Weights of a small mixture-of-experts language model, trained from scratch on English Wikipedia.
Size: 8 layers, width 160, vocabulary 4096, 34.2M parameters.
Experts: 256 experts in each of 8 layers, 32 GeGLU neurons an expert, 4 picks a token, a shared expert of 128 neurons.
Training: a variant of Adam for the experts, 11210 steps.
Below are experts of layer 3 (counted from 0) of a mixture-of-experts language model. Rows are named router (the router's row for the expert), gate (a neuron's input weights, with its number), up (a neuron's input weights, with its number), down (a neuron's output weights, with its number) and show model dimensions 80-159. Each number is 50 + 10 x the weight over its row's rms, rounded and kept within 0 to 99.
After each expert's rows: a language model's description of what the expert responds to; "mostly gets" lists some tokens that are sent to it at least half of the time. This comes from a sample of Wikipedia text that the model never trained on.

# expert 29
router:48 47 45 44 60 44 75 44 45 43 35 57 32 50 46 67 42 63 43 56 49 42 46 31 45 81 50 62 52 52 44 74 63 58 56 50 53 51 40 42 41 43 47 50 53 39 40 50 71 64 43 43 56 70 39 44 56 61 55 41 54 75 38 49 49 29 66 47 63 58 46 39 53 53 38 66 47 46 65 63
gate0:51 33 54 46 47 39 53 33 56 45 42 54 45 35 55 51 49 46 38 59 47 58 71 57 57 54 71 45 47 48 38 57 57 45 31 30 36 62 41 45 42 61 26 56 60 47 50 36 51 54 57 64 68 61 45 56 53 51 46 55 49 66 53 38 32 42 57 33 63 37 59 63 36 45 47 60 40 59 52 53
up0:41 39 47 51 37 51 67 57 42 43 47 37 63 46 64 61 45 58 43 56 53 56 52 80 47 42 46 44 55 51 50 62 52 46 36 58 30 69 63 67 51 49 52 50 54 51 41 43 38 38 73 65 51 51 56 39 60 55 52 40 58 54 65 60 35 46 34 37 58 43 75 51 22 56 57 58 56 40 55 38
down0:49 44 30 68 43 53 54 65 22 55 47 44 33 38 44 36 40 37 63 42 39 59 55 47 39 47 47 54 62 50 39 76 49 70 64 51 56 60 60 49 30 39 49 53 55 48 34 48 56 74 57 47 48 47 58 48 63 49 50 37 44 41 49 52 53 65 38 23 70 53 49 45 49 51 49 68 41 48 64 45
Dashes, slashes and decimal points between numbers, year prefixes like 194, 202, and units such as mm, sq, °E in measurements.
mostly gets: "°E", " sq", " mm", " ×", "″W", "187"

# expert 31
router:33 63 59 50 48 52 56 50 54 50 39 33 45 42 44 38 35 44 60 53 29 60 64 43 38 42 53 41 51 53 57 33 68 49 61 27 40 54 59 48 47 50 53 69 35 52 38 64 59 54 66 40 46 40 58 43 48 52 57 64 44 28 41 64 51 54 47 51 48 56 45 35 67 41 58 41 48 52 65 51
gate20:70 58 51 56 47 52 44 74 36 54 48 26 57 42 58 51 50 44 57 35 51 52 46 46 57 60 52 38 44 55 46 46 57 55 71 53 26 52 57 49 41 67 42 66 30 44 37 41 48 52 43 58 56 43 33 37 40 59 38 52 59 52 64 63 40 53 50 35 47 39 68 46 37 66 70 58 60 61 55 39
up20:46 44 60 51 40 54 49 62 56 49 67 37 52 46 40 39 45 44 45 60 45 37 57 59 59 61 36 49 56 35 41 36 29 42 40 60 46 34 39 21 45 54 42 51 46 66 52 48 59 67 46 47 51 56 39 70 75 65 50 50 44 47 44 37 47 66 64 43 43 68 53 54 45 42 37 40 58 63 45 38
down20:37 41 52 55 46 24 57 52 59 45 45 46 67 36 53 46 27 64 45 44 41 66 51 43 62 46 41 45 50 56 52 55 71 55 45 37 58 39 60 60 73 57 47 48 53 39 54 34 70 73 44 40 50 62 41 54 37 43 41 45 51 46 52 47 66 43 50 41 53 50 58 63 44 44 43 41 67 37 67 43
Word pieces like or, ar, our, ur inside words such as fluoro, sporadic, Moorestown, incorporating, and short words car, bar, ear.
mostly gets: " car", " bar", "or", " ear", "our", " bur"

# expert 15
router:65 48 52 61 30 58 64 47 45 47 42 46 48 43 57 56 52 42 49 59 42 71 62 48 25 38 55 35 32 64 44 43 41 60 62 33 58 56 53 58 46 64 43 45 62 56 46 54 50 52 69 50 54 56 44 42 33 47 42 63 42 42 62 62 53 60 42 49 38 38 45 51 53 40 45 43 63 70 51 62
gate0:55 62 47 53 43 50 47 44 62 53 51 56 45 54 50 44 46 40 56 50 67 54 35 59 59 55 51 33 41 47 28 52 50 76 29 43 54 72 59 62 58 52 47 49 59 45 24 58 48 53 48 56 53 62 63 34 53 40 42 60 57 43 34 41 62 42 57 32 49 30 44 49 46 48 38 45 50 41 36 48
up0:52 62 50 69 33 57 58 52 44 52 58 44 56 46 51 60 50 48 26 29 54 55 53 51 42 55 51 47 35 50 66 65 40 52 55 40 56 39 60 55 56 59 38 71 45 45 42 39 56 60 50 56 48 46 66 54 50 63 38 52 52 38 48 31 61 62 50 47 49 53 38 52 40 59 57 53 50 44 54 43
down0:37 47 69 50 34 50 45 41 53 51 46 47 49 49 35 65 52 52 47 24 46 65 66 67 41 57 66 32 52 40 45 58 52 45 50 52 44 47 49 53 46 73 59 55 58 44 70 38 31 54 45 50 45 49 61 54 39 40 45 42 52 44 53 34 57 40 47 60 35 60 39 60 60 62 52 48 61 33 50 53
Syllables such as ar, al, Har, Kar, Sar inside or starting names, often South Asian, as in Narayan, Petaro, Dubarry.
mostly gets: " Kar", " Sar", " Har", " Bh", " Dar", " Mal"

# expert 19
router:50 39 56 46 55 47 57 47 34 41 73 66 46 41 45 47 57 69 36 42 60 55 51 52 40 44 47 71 53 66 68 53 52 48 49 54 69 46 43 59 55 61 49 61 44 37 44 63 60 67 53 41 53 64 54 47 54 71 57 68 52 58 31 48 50 36 44 57 68 65 49 40 47 46 42 68 50 46 61 45
gate0:66 45 51 29 34 43 53 54 43 58 45 57 73 58 52 44 51 58 49 51 62 51 58 59 71 65 38 41 43 63 61 39 53 39 54 48 58 47 45 47 66 59 69 71 70 47 57 61 40 52 50 54 44 33 52 54 53 59 43 49 54 59 40 75 69 48 52 41 44 48 54 50 61 59 41 56 31 47 59 65
up0:51 48 50 26 21 36 46 61 41 44 49 44 65 59 54 62 63 68 49 49 52 42 55 57 63 57 29 48 59 63 61 36 62 36 33 60 56 45 61 63 52 58 62 67 49 44 48 62 44 54 59 55 35 43 55 58 57 62 48 47 47 48 43 65 68 42 50 35 48 44 49 40 61 51 58 54 51 40 49 52
down0:63 35 68 60 68 56 67 46 55 43 48 50 24 46 65 26 45 41 67 61 42 48 52 49 27 35 61 37 51 53 61 53 63 52 64 54 37 30 48 65 46 56 34 33 45 46 56 61 53 51 62 58 46 40 43 47 65 48 44 64 43 46 52 49 50 30 42 68 62 41 49 56 63 47 47 61 56 36 54 49
Hyphens, en dashes, colons and periods between numbers in scores, times and ranges, such as 3-4, 1–1, 9:10, 23-man.
mostly gets: "–", "-y", "−"

# expert 52
router:52 43 42 55 39 61 38 32 43 44 56 48 60 59 31 47 30 46 66 48 53 59 53 55 43 29 50 51 52 52 51 55 68 42 40 44 48 35 41 48 58 52 49 41 49 41 35 49 35 43 34 75 45 60 59 47 30 59 48 53 56 37 49 43 54 43 75 33 42 41 40 50 43 44 46 52 65 55 44 54
gate0:51 52 41 58 70 45 51 56 57 73 51 58 56 43 53 32 66 38 65 52 41 47 41 52 48 64 60 48 41 33 46 34 39 48 51 38 59 46 47 44 50 35 46 51 54 40 43 52 54 54 67 34 45 55 37 46 39 45 47 48 55 59 38 43 41 55 44 60 41 58 48 32 53 50 39 46 53 62 60 54
up0:50 56 63 40 58 43 54 65 42 57 43 43 49 46 68 59 55 57 40 47 49 63 42 35 49 59 62 48 32 40 64 38 47 68 53 42 41 73 57 40 44 53 52 58 44 67 61 54 57 60 49 42 46 59 40 53 64 36 53 42 37 64 53 40 46 55 41 71 61 56 45 60 62 27 62 45 52 47 49 42
down0:47 38 47 48 44 54 51 54 34 39 39 43 60 72 47 63 69 51 35 49 56 59 64 44 66 24 42 62 42 49 50 57 55 46 29 63 39 43 62 54 57 44 65 61 44 55 57 49 43 60 38 46 50 51 74 58 40 52 39 39 42 52 42 44 60 58 55 47 61 42 58 68 55 49 52 58 42 39 44 55
Commas after introductory date or time phrases, and subject words the, it, they, that at a clause start, such as On April 10, 1917, he.
mostly gets: " that", " It", "It", " They", " The", " it"

# expert 44
router:44 41 50 60 58 56 42 45 25 54 46 47 44 48 64 52 55 61 54 30 54 45 49 56 37 44 64 32 41 56 36 35 57 59 52 60 42 50 67 40 52 54 44 42 42 45 41 50 42 57 48 45 50 77 66 55 41 48 47 63 56 33 68 37 42 59 43 51 35 43 60 55 52 60 45 42 46 39 44 55
gate0:48 52 43 43 45 49 47 55 78 42 36 74 63 27 49 38 41 50 54 57 46 44 40 42 26 53 50 39 71 62 57 35 58 59 55 61 38 42 29 36 52 47 41 57 54 55 56 64 58 60 38 63 53 63 44 61 63 44 51 56 53 61 47 45 48 31 64 67 58 61 46 49 34 60 34 41 52 40 67 58
up0:41 68 30 64 45 53 50 46 62 53 33 46 65 43 36 57 54 41 42 46 59 51 56 30 32 61 51 47 56 53 44 44 58 60 49 44 28 41 53 44 55 59 40 57 76 46 52 61 59 61 33 55 53 62 47 61 47 46 51 57 42 61 41 48 49 42 50 57 60 57 58 60 47 56 37 54 56 57 63 55
down0:52 43 61 35 50 43 56 40 44 29 65 59 54 52 56 43 57 47 66 34 60 65 65 43 46 41 39 56 58 26 53 39 46 67 49 62 40 48 69 51 46 60 55 61 59 47 53 38 42 39 65 44 63 52 46 48 47 46 62 51 58 50 33 48 56 60 55 57 56 69 40 54 55 52 24 64 43 36 73 50
First piece of a name or word after a list dash, colon or = header in infoboxes and lists, such as El in Elvy, Em, Cl.
mostly gets: " Ele", " Ari", " ne", " Ne", " Sim", " El"

# expert 34
router:71 27 40 40 62 58 55 35 53 56 43 26 53 61 44 53 61 38 56 50 43 58 54 52 50 39 62 38 53 51 55 52 65 43 53 49 51 55 50 56 66 45 62 65 62 43 47 52 58 36 50 66 38 45 55 53 35 55 55 51 40 50 55 59 50 44 63 57 59 43 43 43 50 40 39 38 59 48 42 60
gate0:42 49 46 51 44 59 47 35 49 51 57 44 67 52 57 50 30 58 30 38 43 79 58 57 60 49 52 63 52 58 58 55 44 54 42 58 46 43 52 55 49 55 50 23 51 41 64 68 43 41 51 28 40 41 56 63 51 46 50 36 50 38 49 57 57 49 52 48 36 45 54 37 53 49 60 44 60 46 65 32
up0:52 51 50 62 52 59 48 41 63 69 52 37 56 58 42 43 38 54 38 47 43 72 52 38 57 44 53 46 45 44 56 51 47 52 40 62 45 53 51 59 37 44 54 50 55 48 68 81 52 41 51 54 48 35 77 67 43 59 38 38 43 35 53 52 65 47 41 54 51 43 41 44 58 47 62 36 46 45 58 38
down0:34 37 48 36 64 48 64 46 58 56 37 33 45 54 31 57 34 49 35 45 48 38 49 36 54 49 67 46 54 70 52 56 34 51 50 34 57 34 41 50 37 52 54 55 62 51 45 44 61 43 49 57 61 42 32 56 29 45 69 37 51 61 55 50 47 57 54 65 46 49 61 42 46 59 43 46 54 47 43 40
Conjunctions and prepositions opening a clause, often after a comma or period, such as when, while, but, where, despite, after, however.
mostly gets: " where", " when", " but", " while", " However", "After"

# expert 48
router:50 55 46 61 54 45 49 71 68 52 49 48 42 64 58 49 43 34 52 54 57 67 65 46 58 43 58 78 40 45 48 48 51 40 38 47 43 49 44 31 48 47 56 53 48 74 43 52 50 39 59 50 46 37 58 40 63 55 38 38 49 46 26 50 38 52 54 45 49 36 35 34 35 34 45 53 51 38 43 58
gate20:37 60 57 50 53 70 65 45 52 65 55 50 53 39 41 33 46 60 56 63 61 47 34 48 57 30 40 45 61 45 45 56 37 60 66 66 46 48 42 45 39 60 41 60 53 50 62 40 21 59 55 55 71 53 37 48 60 50 60 52 59 45 39 40 45 46 45 56 54 50 36 54 68 48 52 55 45 41 53 55
up20:79 64 43 51 48 65 36 60 56 45 47 44 68 64 37 53 49 43 67 41 54 46 62 55 46 49 49 42 53 59 27 44 53 51 37 64 60 61 42 49 52 39 53 47 47 56 48 74 50 45 35 42 61 55 72 39 69 56 41 70 38 44 60 48 59 51 52 49 39 48 71 61 39 29 62 51 54 46 27 60
down20:51 72 59 45 65 49 57 49 61 49 56 33 35 37 54 50 35 44 43 54 35 50 39 57 54 70 34 60 46 57 44 46 54 63 39 49 52 53 32 53 40 54 38 57 58 37 31 33 54 60 39 55 46 45 34 41 59 40 51 53 39 43 37 49 55 45 57 67 53 42 61 30 43 24 57 37 58 44 41 61
Adjectival endings completing words before nouns in institution and nationality names, such as -al, -ary, -ical, -ian, -ish.
mostly gets: "ological", "ational", "reek", "rial", "ancial", " Social"

# expert 7
router:60 49 65 50 65 52 52 47 54 59 52 38 57 77 40 51 49 42 50 46 44 54 37 46 45 53 45 48 56 26 33 47 34 61 48 54 52 66 56 46 50 43 40 26 42 53 53 55 54 47 60 58 43 40 32 57 47 63 45 62 54 67 35 44 56 48 67 36 48 49 62 58 49 47 55 48 57 40 43 59
gate0:58 61 45 50 63 65 39 45 58 50 57 51 58 40 49 34 57 42 42 48 44 47 41 32 52 52 49 49 49 41 48 50 52 60 41 67 50 50 60 50 46 65 48 49 37 63 81 46 67 31 41 50 41 56 43 41 44 30 38 73 54 49 50 62 34 50 64 51 41 55 67 53 46 43 42 55 39 70 25 51
up0:53 58 63 67 35 35 36 50 43 49 50 42 35 48 45 33 32 53 52 46 28 55 41 44 51 57 51 53 40 56 50 63 48 40 50 52 49 54 40 54 50 52 27 52 48 48 55 42 54 52 49 45 37 50 64 61 29 47 49 44 48 51 60 45 46 57 35 46 73 55 34 52 47 52 64 33 37 62 44 54
down0:51 27 46 55 37 38 50 53 43 51 57 34 55 31 59 52 53 44 20 49 76 51 40 45 47 34 60 53 61 38 59 56 60 25 52 58 46 43 44 61 27 45 68 37 30 56 52 60 55 41 34 52 37 36 49 49 45 60 50 40 51 47 46 50 39 39 59 58 45 46 44 57 55 32 47 41 50 49 57 49
Prepositions and punctuation linking places, mostly in, of and within after Location or Region in infoboxes, plus across, near, along.
mostly gets: " within", "west", "heast", " across", " southern", " near"